{"num_hidden_layers": 20, "hidden_size": 256, "n_experts": 32, "experts_per_token": 2, "d_expert": 64, "d_shared_expert": 0, "hidden_act": "clamped_swiglu", "moe_layers": [1, 2, 3, 4, 5, 6, 7, 8, 9, 10, 11, 12, 13, 14, 15, 16, 17, 18, 19], "router_score": "softmax", "normalize_top_k": false, "routed_scale": 1.0, "balance_loss": 0.00607, "balance_bias": false, "init_std_router": 0.00746, "lr_router": 0.000628, "vocab_size": 8192, "norm": "layernorm", "norm_eps": 1e-05, "tie_word_embeddings": false, "optimizer": "adamw", "learning_rate": 0.00233, "beta1": 0.9, "beta2": 0.98, "batch_tokens": 65536, "max_seq_len": 256, "train_tokens": 289800000, "max_steps": 4422, "dataset": "wikipedia_en"}
Below are experts of layer 9 (counted from 0) of a mixture-of-experts language model. Rows are named gate (a neuron's input weights, with its number), up (a neuron's input weights, with its number) and show model dimensions 0-255. Each number is 500 + 40 x the weight over its row's rms, rounded and kept within 0 to 999. Numbers have three digits each.
Before each expert's rows: a language model's description of what the expert responds to. This comes from a sample of Wikipedia text that the model never trained on.

# expert 21
It responds to: Syllables in Spanish, Italian and Portuguese names and words, such as Vuel'ta', Le'ga', Rio, La, de, del, Prix.
gate1:508476441492508514610486428463498425417556452546503477488533479534495513495533500515490500458509511496475526446492549472422484557490516548483478521496502557549444546601573445498536488529539426428545433511513508507590538483465507487467494484487511495409494528464580449534513480491509443444469556519431506536422518494502486590475483465509481569526498466498538522483447552530575493438505517514533453455459475489468534496512469466538491533502444576493480481514564520470463494392468435514534529499482571511510474464514526553481489537478495503488504490480571527535580490484531522521502564492467484495503408452514482515444405524471492492479473493511488448497463488474526497499495476621474530543501485561463544564572462493521557491452482433515493483583577509536480483549566579
up1:554465420474526507528482441510514422504567508550446464466530495486465497522478563488531517459502466446494496529530520471447498544502573554466509501474470524515397487575572456522508453506501445445522429550517547501531537506470555489526517414412502492427504458466553508581499504505523460477435572512453491547412484492535443607551494471516475545443452460493506515471468568570533519538542475496489500475475514497446516516490535500601507544458482557584441517490561538524478471395473453531537519491536501525498481515588510499462523523501546493461441534500555517497563487446555515531518555452523479480476455477556510505457436479499501492473471454532416469497484476492532575479563452548524462510480503536480510532552531515484589522431523424498438513510526525458486452520533549
gate2:450554506511579536526435422511471414530490502464526460470540486515449515470506480407461428527480449544520472428518522459501558556454510499510482473449531541543573502473516477498494486515505527433543496482446544441540523447492547545511540440462485534482504484513522472479524509533558482507456550457512502488516510447524537543476505468461494544459473490430500521535454538486478541502536457411509472521540521463520615514562475521453450559479440538543551497404495527480466502474490452511519488522633481590503566457484430459444503406506540488521469455487428550522393481470488566550473526459495549516501494477519497543481527442450498557507487445497459499530454559524492537494453513534536539482501544550549495531504551503518492480497592468465532478550533622527494524475478475
up2:472581426487482535482430428514497461545489558441448480474523472581440511525561441523460581499463495532454516552484571504496481561428486473508514503488495538575538528472495494458474453492524469498484445500462513461513459523488466500446513458461487513448461513412517438534515431485530463571432555478497484554495527470501604519488553507501492477491504477482534499553465533567509474561496419406499483510519506404467565537483458515522489503494472516554481553384490597503507544506479436483490537535544431552514522536546489422555475526518525449475478509432503521496497479468530563525539545529538548485566493559482518498480504472410540548570499488466512458439529510517586547465473509521422562474544509485556480587506518518456532490441504500495498528511547554464489467475470503
gate3:521455570566517542509453407512544515490498460526433450512516471460551499487603548482603474459482500521505571504478523522476494528476457468487488493482511504574509491493442452536493509480478455454469498454518496465509567485476470463485533543575498493411527525540516504492488486454483547565516543547458483559494514481550390556504434494503465504444463502500564476428497506475553487594505470480527507599461484520491448494527537453516536489543526475507546552502431540502484473432523518512531498524533523545490484513499449492465464539500542519452490507539477536412491591459487447584519464514514482528524460531549441455461536469474453542604503451476490567435438489503483489510583514552486460496516419556479471457587526549487445623467513509487552493475496465506528539450503545
up3:514551517518518492551445478489447475534464571521483439456482494513505491465501552523548490441516559485510503519489416491503460510516449460453484513496449567458549508567552529554492512499494520423507453443475482460540547554525479517566448507448572541584471461490536478573517517512459517486565509482542462415478533473460513449461550455425506520443493596480449526471533484508477495447384469512437414519501479509500520498572546436472479564501514563450586460521479437461503505534496561488495501495467498487478533524530490560486505492552530508494463475557485556473542482500500499514476549473445557478480502522511497593528551413447508509526544476501546411480538465542457452457556483525473502537502506458446533458490536574574554456497509588439535485548560504484407530485532511
gate4:539463517475557496467489504493554480524413586525523438498556469503482501507463523499435459576413415437517441486519514494512564464443495483479440461501467518514544415576482524502486523519551466582560543457494487495590522546457490469497440512498503504500427527467539418522500456460431494508465509468482547573498389486480530523465478474477547503455520502526460467503492536551506433543460481518514469541517511494542535461442581511426486571473515538552495511423486477496558486475505544494469485497454484501453475517459561460609433529582544534467566472494514494615494512502536503507553499521476518520545565558492472525594499578458518506516480521494491491426456530459541562468512531517527527545497524514498437515484451503503478472490491536541501491446495443571455513463560527
up4:496491462477534549521498548471488529544391500502529517537615528484526523465478596490513488536461483423571472529520421482483618441508447534464381481476503572569523454511471501516485520499610510496533500398560499585583479480501523476535485546481526456484497504457494475497505513464449521489515487514536508553456502534470459524504472467485474549432521487516441505503435481535563504484451513534494487546581498506534561476526560498443479531521501527533423470437575495472502504484524486460490478513501507512393535493467520474555506480526562511486572419526490496585463473539503460533471454566515454523466504479446470508550443563506505468516486474530527533509457520469461515406542489526517508548520519560464458489456443491535475537552556498495441538457509440550533514447520497
gate5:507462518447525505424522457514461490475465504474501523527552531510488518494550579476502453478505530467428490509509479433481513535449584455453545543504555483520499556486458464564520446556482407521519489516558552428492472503551479496506496390472520471418504549450443513560524526501507494527462477537589516512460490549574569511520498482456571486550480507487528481521417463468550506510425535461479498528455518473564514540554523449451469600465478487448581402498426495481476415438458516471482455502488544467491513479552518499496546553569499509525509546445501515549523469481538455493545575455495522522507512515576535572499490478512555551559460479440460465402483504546441605487495480492514483510450520557472487484523516541535510501495507438501525520494488429505436526506554512
up5:555472498553440457490507485502514472563475479468484514453510513512488542529533577512522496465501478507491430468515512490525470535483583509386487472458554449550456522469464442528540486532490471504544495576499538475477501528531519499485560471449530468415539541421453496553485552518487482501419497517550464521505510541584587461524543550466539515604447436488576478522423474545532480587479487483473490478475511395583559512530567455453498514513450463541480429423378514535523463443494509517479507444483513471491543465508481525487561520601464532513482542499507499546517454531510506530561523499412532509475511525575532574497472477481455507546489475474494560400525518507475526468541495452516471541459525581463507511507485532465505505529507430493523568485495449482463506546506504
gate6:494502446495483535507523483516595495487471480546413563478514530446531522551475494550497607484407429461494518446459556499441507515513448509469518567575516460548443459484453515442500518515499452498483505530524487445514481515492422578501563507430477463501453461555490408464486453499477529498490430546496565526515502511486524462503512452552482451443558550513538538495507473535545490509445556504499544523520568497537598460477528465528464546420522465492491530500481520539467460569457476547491510491448510459552436523510584425579445483538496486516460547476521581539533479528527423453523542499528511468575488587444455474498459422502484477490501484520522513491465487512520503509501450537505541508437521434532495505428529475392510452462528490486586459506513496488441476470551474
up6:522506486452479510527503486498544440504414521481399499479479586487533502554543479549555565468486458518495557514543561507451466522516483546485548543507495480554450511506452540452498491513530506473465546587521476473445486540498434579509564473416446473530497444448452399498447513495469565549505502506508559539534453482493518573527453533508513477472543483545542485469503526558567526528401539487498522525502498416521593473499512480421525538476524503508494492481429516501521537520474484515419432546466457482541479489489547459571519543507509525492455574462437513543485464551537423542502526532494484513504493521438551493452463426507459403470475533525478526500463438522531505503520384547449507567459472452474496533429509464455506453453538522480555443547495515475477550518547506
gate7:524560466502543466519459524518470518458572475469504450456529510447482513529463452463548521544443473464567467483511523442453542504576499507557527563483494511548487558568513375534462490474560451504504431509506498548477503545461467517538507566513486493460517516482511466507552463560414526476524509421531520516417526497468515471472471515412525510444527474524533535504627508459458516481538497455515512444479514462457554478579497524538483543464536527527525534496469536461468497438507433469459462504565533511529482569486466469559503540457456517475607590466511471541504484536449475483557500477567573425508465458556488415513517458589506512503493519454510453460545504450523510492507537562523442460464575524515541500579485538471497491528464475511489517484475459576479478568502563
up7:471574490414588450549528518465511603476507488540492452540523524441474500522548531463477488547512504497508506407521544505455548518484486524500525523501494480527517590521511494537512501577518507481489530504482500518463503509503524558511454505479444565512594512525534472535551425542481571428484526486473517474484517482497454517480534478428547474473522560489532498469564499499467503434522411419471460440427519520535556524583481471464497519484533510555539489507461526495496453533500416459465493474435578614550486496454481567471523456521517458454483571463539531521475499610512465454562515412523495412498504433570510508524580454520513518510509493448459465505531464497497531429499562522504458486473567503540499446520446537492449483512484461431503509437512509458409498478493480
gate8:458517565476524458530512507451495478457461507488504431535496530539454465481504496494478527510518514509519540491479449485528519444558424480490511551452472471499550493517543585369513516559500542480565504538441518473440508499484539479446539406591558538505524477462556413455491539502519546461557530506515514544548570586541528433446458576590518504523460509514510497521507516512451507472406466557524438523501512485476509542509633502475488513493462529491457479517480491533446551467483528461529503555428493492479496474453476509535599528472571505487492482481485491440443492504473542494583433478563493477466509477571459501472485529523414461530502458526527512549515476456502533513490464438475569582453515507494436521590511475545455489495470502510467522476544474489554541579463469
up8:526522528480496471553547528479524492490469514525520523485503464525476458477555485480461526473515529528507566452445442516549420513466458470479519487453417517531547508516509586436512509526520540453556476576457521445463560439466496452446517407556527488510518476495515443442492496471512496536566545446440465536489539449523574461501488589495512496523444503552523502549448530587520564510503488535510470559486467496474478546468571469507510553519466549467521496515411496579481542432505571505550442593444452522515517459506511518525510506507538508506492399492512530493459443477516521453510511487547452433461469465531498483468421493451487469545512507528543556557489468471496472527459472452526591572462467480511471454544531439590453539519495479518435473535532537494494608583487435

# expert 22
It responds to: Head nouns of institution and place names, such as University, School, College, County, Academy, Party, after a proper name.
gate1:518462479528485491538556390437483470506403466531553485576560427518437450519477512527507541500523490552513483489553473442490534466522534574432470506473566519470451551508422514540618433568543486515540503533511490440503521487461551539532514513484413482518468508447524505432491531507529491485498503604503491530534577564496544506477525432523506488491550451448443487488541494509476459523474499497484572466520536449517552554501553563480442519476470546456539493561470498452450421457507530487511485552512480491510445535475489443525414520443538488545474484495496541568492483490516478485475516543537515468501438490519484551470553502438450541503478402477493471529479498460560473488448578517508466455461508541563535501524528497584530510411525440502498475525562579535501498509442464
up1:475477490561461479540526455487526455514519517476520461465521491534407495535466528564477523515543493502500444538576458546476498516501496536540474530481454540498546560507483538486538422491568468518500502511503474452436534491499500559507485371461448516572510474467503554478447541526540492405471537537552532478480532580443597536520477454503449518504640447518538490482534506495485514534422539508463526501508554414560513539555552543460481461462438455459520479550567460482447449479477563541528519467490533474526479530458476486502425469508524515546444470463512514517462513467542496528482448519480465470508495539510515546503495502452502518483502430507469417529548506475503453476487515429524476489432472494616564560474487543512509458469556492489530543501604579463467513542425465
gate2:497466604477538491537517553589558529437463481561472490443502484524481510567493463500535582470514527507518463452510551510494532558485530507510471488456511471456414408466518502434485514545437445463490497503502541512495543452527527464425486516493480434461522523504517446467544557492435489521492499474486471503525444484492424440462540545483378506522494453520482496538476571512586474483489534472491518507508503436441538571452524586535455465511518541501525588462442476520508557476499503435559560522513423585489489538443496506493518505473531428458493567497487499466561497543524474490470572527573482516463467476499510484414479512569530556458502469512485528508522584462579458508474536575502493513478563522515370446507514508467529495467470569475470511487504508492519472489540551
up2:458443611430513490541538550476527553409477410637478501440510509561493535509518457523515515457486529545472502433540529511432503534515554524489517478464522473427453425498507547527501553537434428436519494506494512506483571457489497480480511516488420509453516513464521490492508540545485511495526418551492530436501479508465426494498490509422430547485484492500535481532438478511513459488487592472473501490513474402443508554374455502517490460543565520485523606482419478513523546526469509504551498484503461530479453553485473541471456476455521442459556563553481546503536491539471489488500521568515491544491476445523461522493546495528513557468438464551477523501466520455544482536450551610531485478484482510496399499500549485506497481486465516496448442497508482465515467495509544
gate3:551519591475477519500507524489506494531509540482527463478502487549499495521473585482489558519443464471524553447496573464449508507548448469523414505487465514474567543523519506494597588513511551466478505537430542419461578457462497540504527476577488497553524501502519478511451486480487479522456507510496584489498491540449538466493516526548492523557555503555446497502465600550498499456521478470461460497485475508539526516538495512476481507488507494489455506389538486412448469489477502415507507474490534520516462502490499404447505474462505464530458493505454511533480523576438466478498422538565423471457457421484559545497545517490503473491527488496526554455451532501536450577470580473474445560521502497473395493473433477501444558590500507523432560558488487610448493538486506
up3:498541448532544525532484505452487450565601437509496514428503508525515507484450529532466516499526424504517480483464419487487465518433481455516548525458498477590518509480444495490494435535546437449554467462514471512545428504524447436556478459372484487450507455562514486558504529506503461524506428503563498539508482493535446543503542464417522538501537606527450494498455524506499488445440556578490486485562559490485493502468506532481471497418484490509554488576541490525547531526562533539526484482505505510547533456452446520536536539441550483477506526513540483476506516508507542482462535501477548550539526591504504541503550544522503486546515523457447450560539528490542505517553425526545514427470500409536545511489458522545544412425500595441492480456516540510546509439529468
gate4:510474460504530554469476529510521524472509574514522483440508480497579483467482554441441567629467488512500477476483467491465519487458515440561499477478568550452534445580516495494521562503494527487521496463585561503505568479427453478478439521475490510505455486494532461471500520486504432486523491569541521515477502525422511564548500495514456470505519525424459560514521546518537497459542474518493503521525505490437586425483539457540449441503452479428504465517463480521491452478456401570555556615468489493555527527530552463578461486479460477527436563542550512594431528520500488474394443473498572512468549461482495505549521470453414456474471444471527516479537553491529546490475465502501523491437488534519527516510507509494437497542484499504553498506455492578499526428543501
up4:502453430493586484461550427496509538490505549539504528424491458509521506465523536474473581619472535493459453568451483505443524491556524546505469488535473531523537505532506526480579531523462478488464543520529554457474506506383498519505507558533529533469551504518531558430542543506431454496495527565542482449431443585464521549482496475584468462548515519544485527562480541531495478475488452486507515500482496544493498442530448419507518487500523460497557409479482548488532451512407413569541472555502513564480481515523411416488479483452452518572419487551509458551552522440454552471465498499508545509454496471481508515514500472518408428447489492500545504505534551521432539434493480488499450515490457517439518506460464532549482453551483486509512479485473503476579506513540484
gate5:550493585568574575487563426528499563483451539450453473479467511558513445449488466537513437511507490478482474457472513514501513494513485535449477488426584453516513483507522486499494518456491448540527592492504555562485532390525469503499488497487506448395521486540521463527434570524541522530468468472428512506447490499455468576517457484454485438480456466479471540477399516517483560468514512532466544512504535538527515528463465510554567529421506593532438466469535529500479461445489465511471516445548554498549495443538534436474525510545514529475584528494453460480556455514519519571477467485505484445611479516467415547471504542526435493548517481522509481549528511529453392569477469548456495509512469526474478489519483525586515496510485463503513468566512542498513544502514557
up5:520475592598545572565532486545516577485520585516483512457432562507546475444496478501489460485517459479516490510476508558541474547554474499464440489452511462458502465528428543489491456428570476498495509468496574572496556395564555428496507430491462514402519552506469521591432551541530533494450473480422513502489483530441496509519529469461490496521499509472469536486425522474451569488519580503478506533505515537570490514467461506511522498497503538496465504516485497484546481421498524530473486449483568564514516477483548466504502506533503511533526515477513492514592542462542498530425485397511431505595481516517434548487545514509494524475504473455488463571540450514400415549487463507442459549481475523506519473515500562555519581496484495473481497512536489519508509533419518
gate6:553572508498497547546541461460509534445604555509465505526403534530546514496476526365482543476443545524491457509527474490450505401490483461521472513536496524513430535522405538567557545512495475473516470506563535485568510504483521419573559495453545435454435484444481517507498429481476449557559480514539462477450544447517504573482468478501473433478488543476560490476538443495538559492512526541477540482389492529502503488535459543504420410474534538538469490515448553493482489538520542546515511544458529451528510560620500493585464504468499492456500497456549521523511492458508452505508439535470487492530479507529475573500474508551436526474496508494526540523494499487457490574436446501574486527553510531444532517528451531534526541503511515482503484520456513436475498456458482
up6:536533502430514567504497424431493521563552546555502474521424552520557567535465544428525479465514536465504457489530513488499510499510473449507497564518443585484484521536440474542522536531516526543475519554598470531540495494533515454568574445376589463444479468408546484552521456467523480490522491531495459485479536469517532563523455556447430509478448501506581464482502429517521526457561559538508507551407508465523471497502456479477435442533491512534468475478468583486491502490570524595551481525459486470446518560512454540528457486489515482495487513493566489483484473424493448518483484483497474511514505518554481587522501496516470544466517483538466526506478498502421491573519479511557482563559529458446474495526490543527558499413513435456467519483452516414521485491487521
gate7:488446460455475429538453427569517530448498501469468488480571520455523511523498499407425500489433429490482462481473564482489473580460534489413542514505512524511504487475512493497497496521460464482504445534558488499552510461521530523494526461489558512487480510505462444568506443455486496483540490527483533455481480524536433433533459470490480522512441472414510550493538514549452416514535546495509524541433458480497593535514513497490434455546484504502538522516498571553543530514416474471479464484447429497545503550521557498418551487498558478551549491472547513536553535472522468476486525478460554544522487505550462519489487490418537644565469500482521516489533513426496570479536549517499492542489502474481432508467493541473538559552426433528493582494451478543537528420510606
up7:491452514425395427551418541501490509498468441457477542488482501509475526509537510447495478521462483533457439519585534522446457548461548489453477522535459500486459464506527490485477513500489442481521468496545499509527519504510551495479513513536560518493499462497441490579574441469438410497499450542474519442479462547498462379496440495485476562496465469432535523510563549580480451503580531489564528514501501480525513520563526528459455493486518482522527574570461594534510503511394509437498450479509470458494507529546542489415543486439521525507494528535489521563588563448483447501516492493505577574495460487489514482500515467470550544517476479503538462499518425514484555463533491528518543522512466509437426516506548499493537558511465498591479562447411530494558520420517502
gate8:521531506484463480497506535573506438521492413526591515532568497430517492515533493470447512509473486539527490463510526446453531476515531493421530547484526514493493543534507538523566532462437494500504460584573482532430566490569493508454509538574436505505531512525479422539528513521419567499560498590535429480509479487472456545510490509444523474530454535463498493519469486488538528583497554525463513510413466446514493580480510504465450523532472520514492467488473474506504459557507478513468454480360507514548492530520495448542540458512534468568536512445538541498474475483544423452562506533490467521499530453485470484475473490552460598549481459508458423470504416448513495496544557539506519502475517504573554541568441524443475541481457476496544424534545548549415527484445489
up8:546503494519453466519510472511509531432491415471541511519572541427493512551551490513515394469491473516504433501430514504534561549512525515471525505458449481477465470546529528523612518465473456539478523596601464459452570491549510500497531480511465533540565492496474441550501549478519518454501530562490416490452493497543443513519522488468503476486475487525546526538486428496487544583525501527498544480429511468540462509494509456501493585571490449534518478503571527519515537503461582501482528468366552485577509514490480463510517477494481539535495529476515541505539446424469457524512442540487481535458478498500517472520492531531341555499487490514462452494486419499483529512516562461488578488472511513534511540448475514474443496550474527536580447523495506444411541502459456

# expert 6
It responds to: Middle and final pieces of Latinate English words carrying derivational suffixes, such as insul'ator', invis'i'bility, vul'ner'abilities, -ible, -ative.
gate1:554561493516433563525551509496522466546499491572460538527477524491510493475550460474467493490524637536441618518601524521483493479473539525510464463517536461534483552492379550473475508448532440492464480499549464466457502516598510522469485551528465537459517480495490565532531385480467509484535476542458501483499474499501641525502432481434476439489557491536509515608526527483433514477512491500419566542561538490542459544439517542461511496499513473453560523558498492534550481510576538471540479528455516451452497493518592494449443515507486489468509496466482501447477566565427464505506492495526474510456533405524554459476470505493487519462537446506450478448474467522452490499509509538502520522469472485543509550527445471559492458509523487524538467506524513495516514480571510
up1:468518499484488563499423529486481506484606504508478574530489493502464483400485485500478455560522498487513512529481498474500450524462501516487548541554494569477501502461549532430472506476469453456525467503484520446584545490519559518520474559482460445443504485508427510430517532520542487476574496429508543477389436546536480492486513462486523510449537461508587518496510417534499620467513474426515479461465496423503511534465382554525486528482457463509533506540454479594468551443473516541489555504475452493446532552521536490509540578498496567499489549528515535468487447441501496515434530459500471479460507520494428536526439471562527525532525513442529465529509528478579510584535476492531496508530478423443452488510532492469472527444537437504504566510445513508555454545565441
gate2:480526624474489532523478453554486508521444503533522460489480476579516460563506610461412503479473503485492534465536506507476445477474470481516544491502569408549473493508491553500436497441594493453504527462523526495528564531557515470465472456479519543503409534443501498488468458540490495501507535511551449481476503440511449536498425506490501452552473511501603514509573560495556557402496540565472577477510446493453527533475484508413506529464557509483522509513492508458551547504540427451532505491504562433568408525476500519470496496476503450519530501512484505439484513576417470492516486538433451533485477479533469501476551525444517505517511474492464454445484473509473500460529484572518606480499483509531443522443500491530531500497450515516521474382530487573413494488516477
up2:460439520491558494560499470475509530524431501517524473464503540524503523564511591490475463502474477468497458427500525474489491473490510485542555524491565413532492500465518557515498543437558498445467554465586525506490578495581479486492497490463496543574454487493538428549515512526473434492524546550589471462493523448528463569526498467451502451472453519515537538507540470464552551407494506505427521515525500471501497495473495539503516483499488466492504552542511520434515492456546442471518444496513614489521413510426538438507565476454482495522513496502470559465401487584405468495512453448466447537471501467538521558467566549468536473467504469473441416462554477566504498460534492567519584512504450551473462511456497495571439507483493487470511509407546456499435555503497508
gate3:526513457590527461480552545532536469542541477525467513509477493447563536490533493481547475528514515532463528469441514442433545568462499555519482473459521463484475432498508492503528525501546501510554446482471458436521543523521535456526499421528553499509479525487484492511551572498569496453524538505528493538622530519545582513443592444488559491438532511451469481579506507509486542462496477500492545455537520464508484457496517476461504476491519469511556509572388467450463451413505505468477436452563504434594497511534518535525473549470494387454516532474542495598513476475515515426482561571459451475536474481488472491522560489551521442528487517483451577536559407477476520509480486493448568482523480515539517488495500494552541456470457563444515504500499503480576469546552559
up3:568439468559518502442509525538462479507443461469519506540525507416553505462481532433511451470491447484435480492517438404478510592487465509477487511532415518423465497449509490531563539518532546514529531438455482451507525543524560531512475495462556514554529517529580516512570589474497488503529487495531467524598502487485515546485602468456540451368510472511502447522508560462482575464581515518524527486507496528490492454529438503527488479540509503493536495561450473484539466430435557535442535460530486459571528467522558533477418533508536481520502549503523511508531550434508522469507510503455523495496502498519525512495562497522508421498489484475455531519584413442468499516477549499431562487494465507467497418450460552547478481559472567418482540502509486515498559546535474
gate4:513452580444496542538492414552540441503505521503518468423493475478557462449556543528509622488524572519478545490478455515480507471506521453481430460506469542497518522509484499502464536537507501478506519513519458511522515500470519465512523488488480441512498442520559478485486508524454442597450487521426521495545463468490441447548510558561575387490501498486503517429504533522506514492485541494455488449516500462448490508474471505477493566491440537499440513473442421468408535470567539477523479483528602463474492625457459454571491445514434475516575437495510487539491483545598579498561480519514476510489500503421575454419560488526526525559511548526509520525425535486561507476415533477524535482458555537521494431518513467476536503486520501457492483511518503523458520530555473
up4:459460571440467511513460444533502474528516467497543511420473496524546495519558517557503541455467512506459461444483402478365471433518506475536471430493455529554507480432532470525495517544468540540461533489575483475504470550448533519519500495481476479526442475520518535505519500488425508573517446451507531477455483543531442502547482538515585471511486506468488470476521438487508501406518521540387479548527517492470481495558452474574511541487476529552539554432476502482467501458464488521465483566506541525425506509440491467571462386527470553526528458540540493466483553514480556482534515498520484567517553607494531476538447484529516465543469466588511525503463572522560553441510499540453506503497479512557520473553519517469526428532502523491568584449529501483434473441484492
gate5:448481580596450499473507491510527447565473466550563450507460494543505461515481508535521508447470550479508475535514490430523443549551555511538486477501474482501558537479443480468509530500494482579541492473514544560466520516597464444455528476454531510554411457415442503480412477482452492542538585585542551540484518492543553480482503481494531490490494488469490565589458435460561552459486457556472501440545514538458493445491482493419439468416488520424462496488459473449483492561493524447534520539472507422433425478547436513538549487605487512496485564522496560500530457467513442519439446518497531455553494484527478485535575517494541513470492457474505502516499522483552547498459561438494476460538548475520484455527519540522459482512483519521463512459543501488523419467542487
up5:483447491568400501448441493521508500470457475529484419526481530470496455439453585580481606483454480485425418533521481449489509483592485534549535564557519479496564476515486431509471553449497466549484528511508548500504515466524500478486458459508506480464453495448436510486488467492464539525555510566529526456487509490468602489541498516513512540486482469469536549512535457491501470583499457519550437527498441496464461437502486513485490554450516520492527568492557527465460450467448560487558477473539434491472468481502448457561508531560570515545399549521501574472479498457482498479511520494601514474505554461506530487539582462583509487494476471474502467533569552472551521518613569446462503470513548515544466500550507567496477515465490455521496488490494444474556445486549493
gate6:440508501479503525514510490492515496458559491537459564487504514513513445496480479446562599527514539458486464476569463511502577473515424511525454483405557510521515476534503437507541525455534501560528533466505492577486508545580429483515557541386500525492467494495510491532469413428514428422438495547506543503581592515524546546503537534501433507498461490506640506456519492482507453492483527460442511508480514522479485547520509532471460522473527555492489506414521516496447457528522498507545417503532504481443468440571497515440428431486513451403494436516488512523457489508576522522450459533516529496528570544485540494499486482508466473450492431513461458522503529533467502447459529451583453490480513502592498534439455487514518493494438463545566478479558496525479546499494535
up6:474504523582494544486513481466507615474520504530440459438528558458574508493495534480540535491535575452490472415524500506456532473478471496506490404411526516518523581484528469505579517464562494550487518465472567498493465530540440503524522556445438485492539481537489450569501443396461413515509466510501538503545506535565519527535564541488513483509516524499612484456463496503529405481486521525438526549484475542477467539495442505494520564472501471510481547426458549486470481467498499479436392471586540507450450454502459476444501477473527503434447450540528549531449560547519516529492456534537532455526508574470521484504517505533443430475506437508443440536494525516504501471534513511527456505528525552467436561469464496482518519544466480536581530453508496497491513454474568
gate7:468500496425521469532502540462489471476453479533533516460556475417439467416519486453504466487472410433478511498561556500497616522471548443529528500514462515467515470492504432527528532580569449458493487597527512532478469488542476555457547528595525493485472554546556496530511519427497546558449467522528573540504468552521662486416525474507499488454548556423473520490477462479501521458497485478499540431545493464548522497506473502523468545521483478448547502519515461457475526517521480479504506561557481471535507499560491540486485492527548511478484496488585500525504537489519475501536482503617512507509468497471495474492476573479448579550485485490461476519531456463504507563504481542501405482477490506487439412459508486474552513462475533410509427465483519467528468556582498
up7:491434444453488509433470527410511535441524476550518546530515494438521487449508539494470524465549444437481479532502534518536587545426537435532532445553506472484458449541592477592537463556580423411476508538526482440509514481573498458460539508510558523457521534529503450519451536475575484528487509506529494491483484543537489536429564444583483460533536559451471559345553524488542488483505507480442527440550496521522543500468475510537498497496412515505504560480467481523495506457459453559529516504485440527493476487491439507475511508483488526435476469462523490484504582501518496485528553464522511489485509500510429571411552470480434608503528535466553482492489486480534494474501504546486438493452502479487456510476505512442500557528483506477543451512470530438531496570544519
gate8:459524560423498437449469571535484448442523496540493533511458496520465500494558536482433540533424488518537537477467470506415524516521481522452460494530537464536579471467513533517457523473451536524497465487447569460421520435545521517511415528490537463466466440498532498444513393508449577473576440539482526483503563528503500456486487496552505558492556532496457557506514554530444553468488499495525422565502561486484546540453521483448493489474426475513480516410447555587486457472509509503500528527506515521504400542488457424502522515493496478497503492503510407505463496498435485532499434502484481517522481484444526525534515542577554440478482458504540498537448526533523490515501480580570434411462579488504477558463468440493499420486499498563515591492470527520477514543536480
up8:454554516481496519488466561515538449544478498518532487482489517541458484502539528502445495522451495493491433478492509504445505528485558469475466487467585449520540538472423508554515425453429514511496547503514499456423508428513544420515462509471499528476514467506448553439565499520461505498578470535531523502558573534524427499500480514529514494505543543483516476475550577502433562509473505489448383549513540471489540589418474564466525466526362503510551563526468495622435444487455545481508518528491501546507469476508535489584479484530511495486506530541495424499437489448489493493510479434508538514534505452506448520579564612513505467515476549463509501530453573479506458488552470518489452403473533528480445515518535492486488454468588435539509516471493467481490460483479496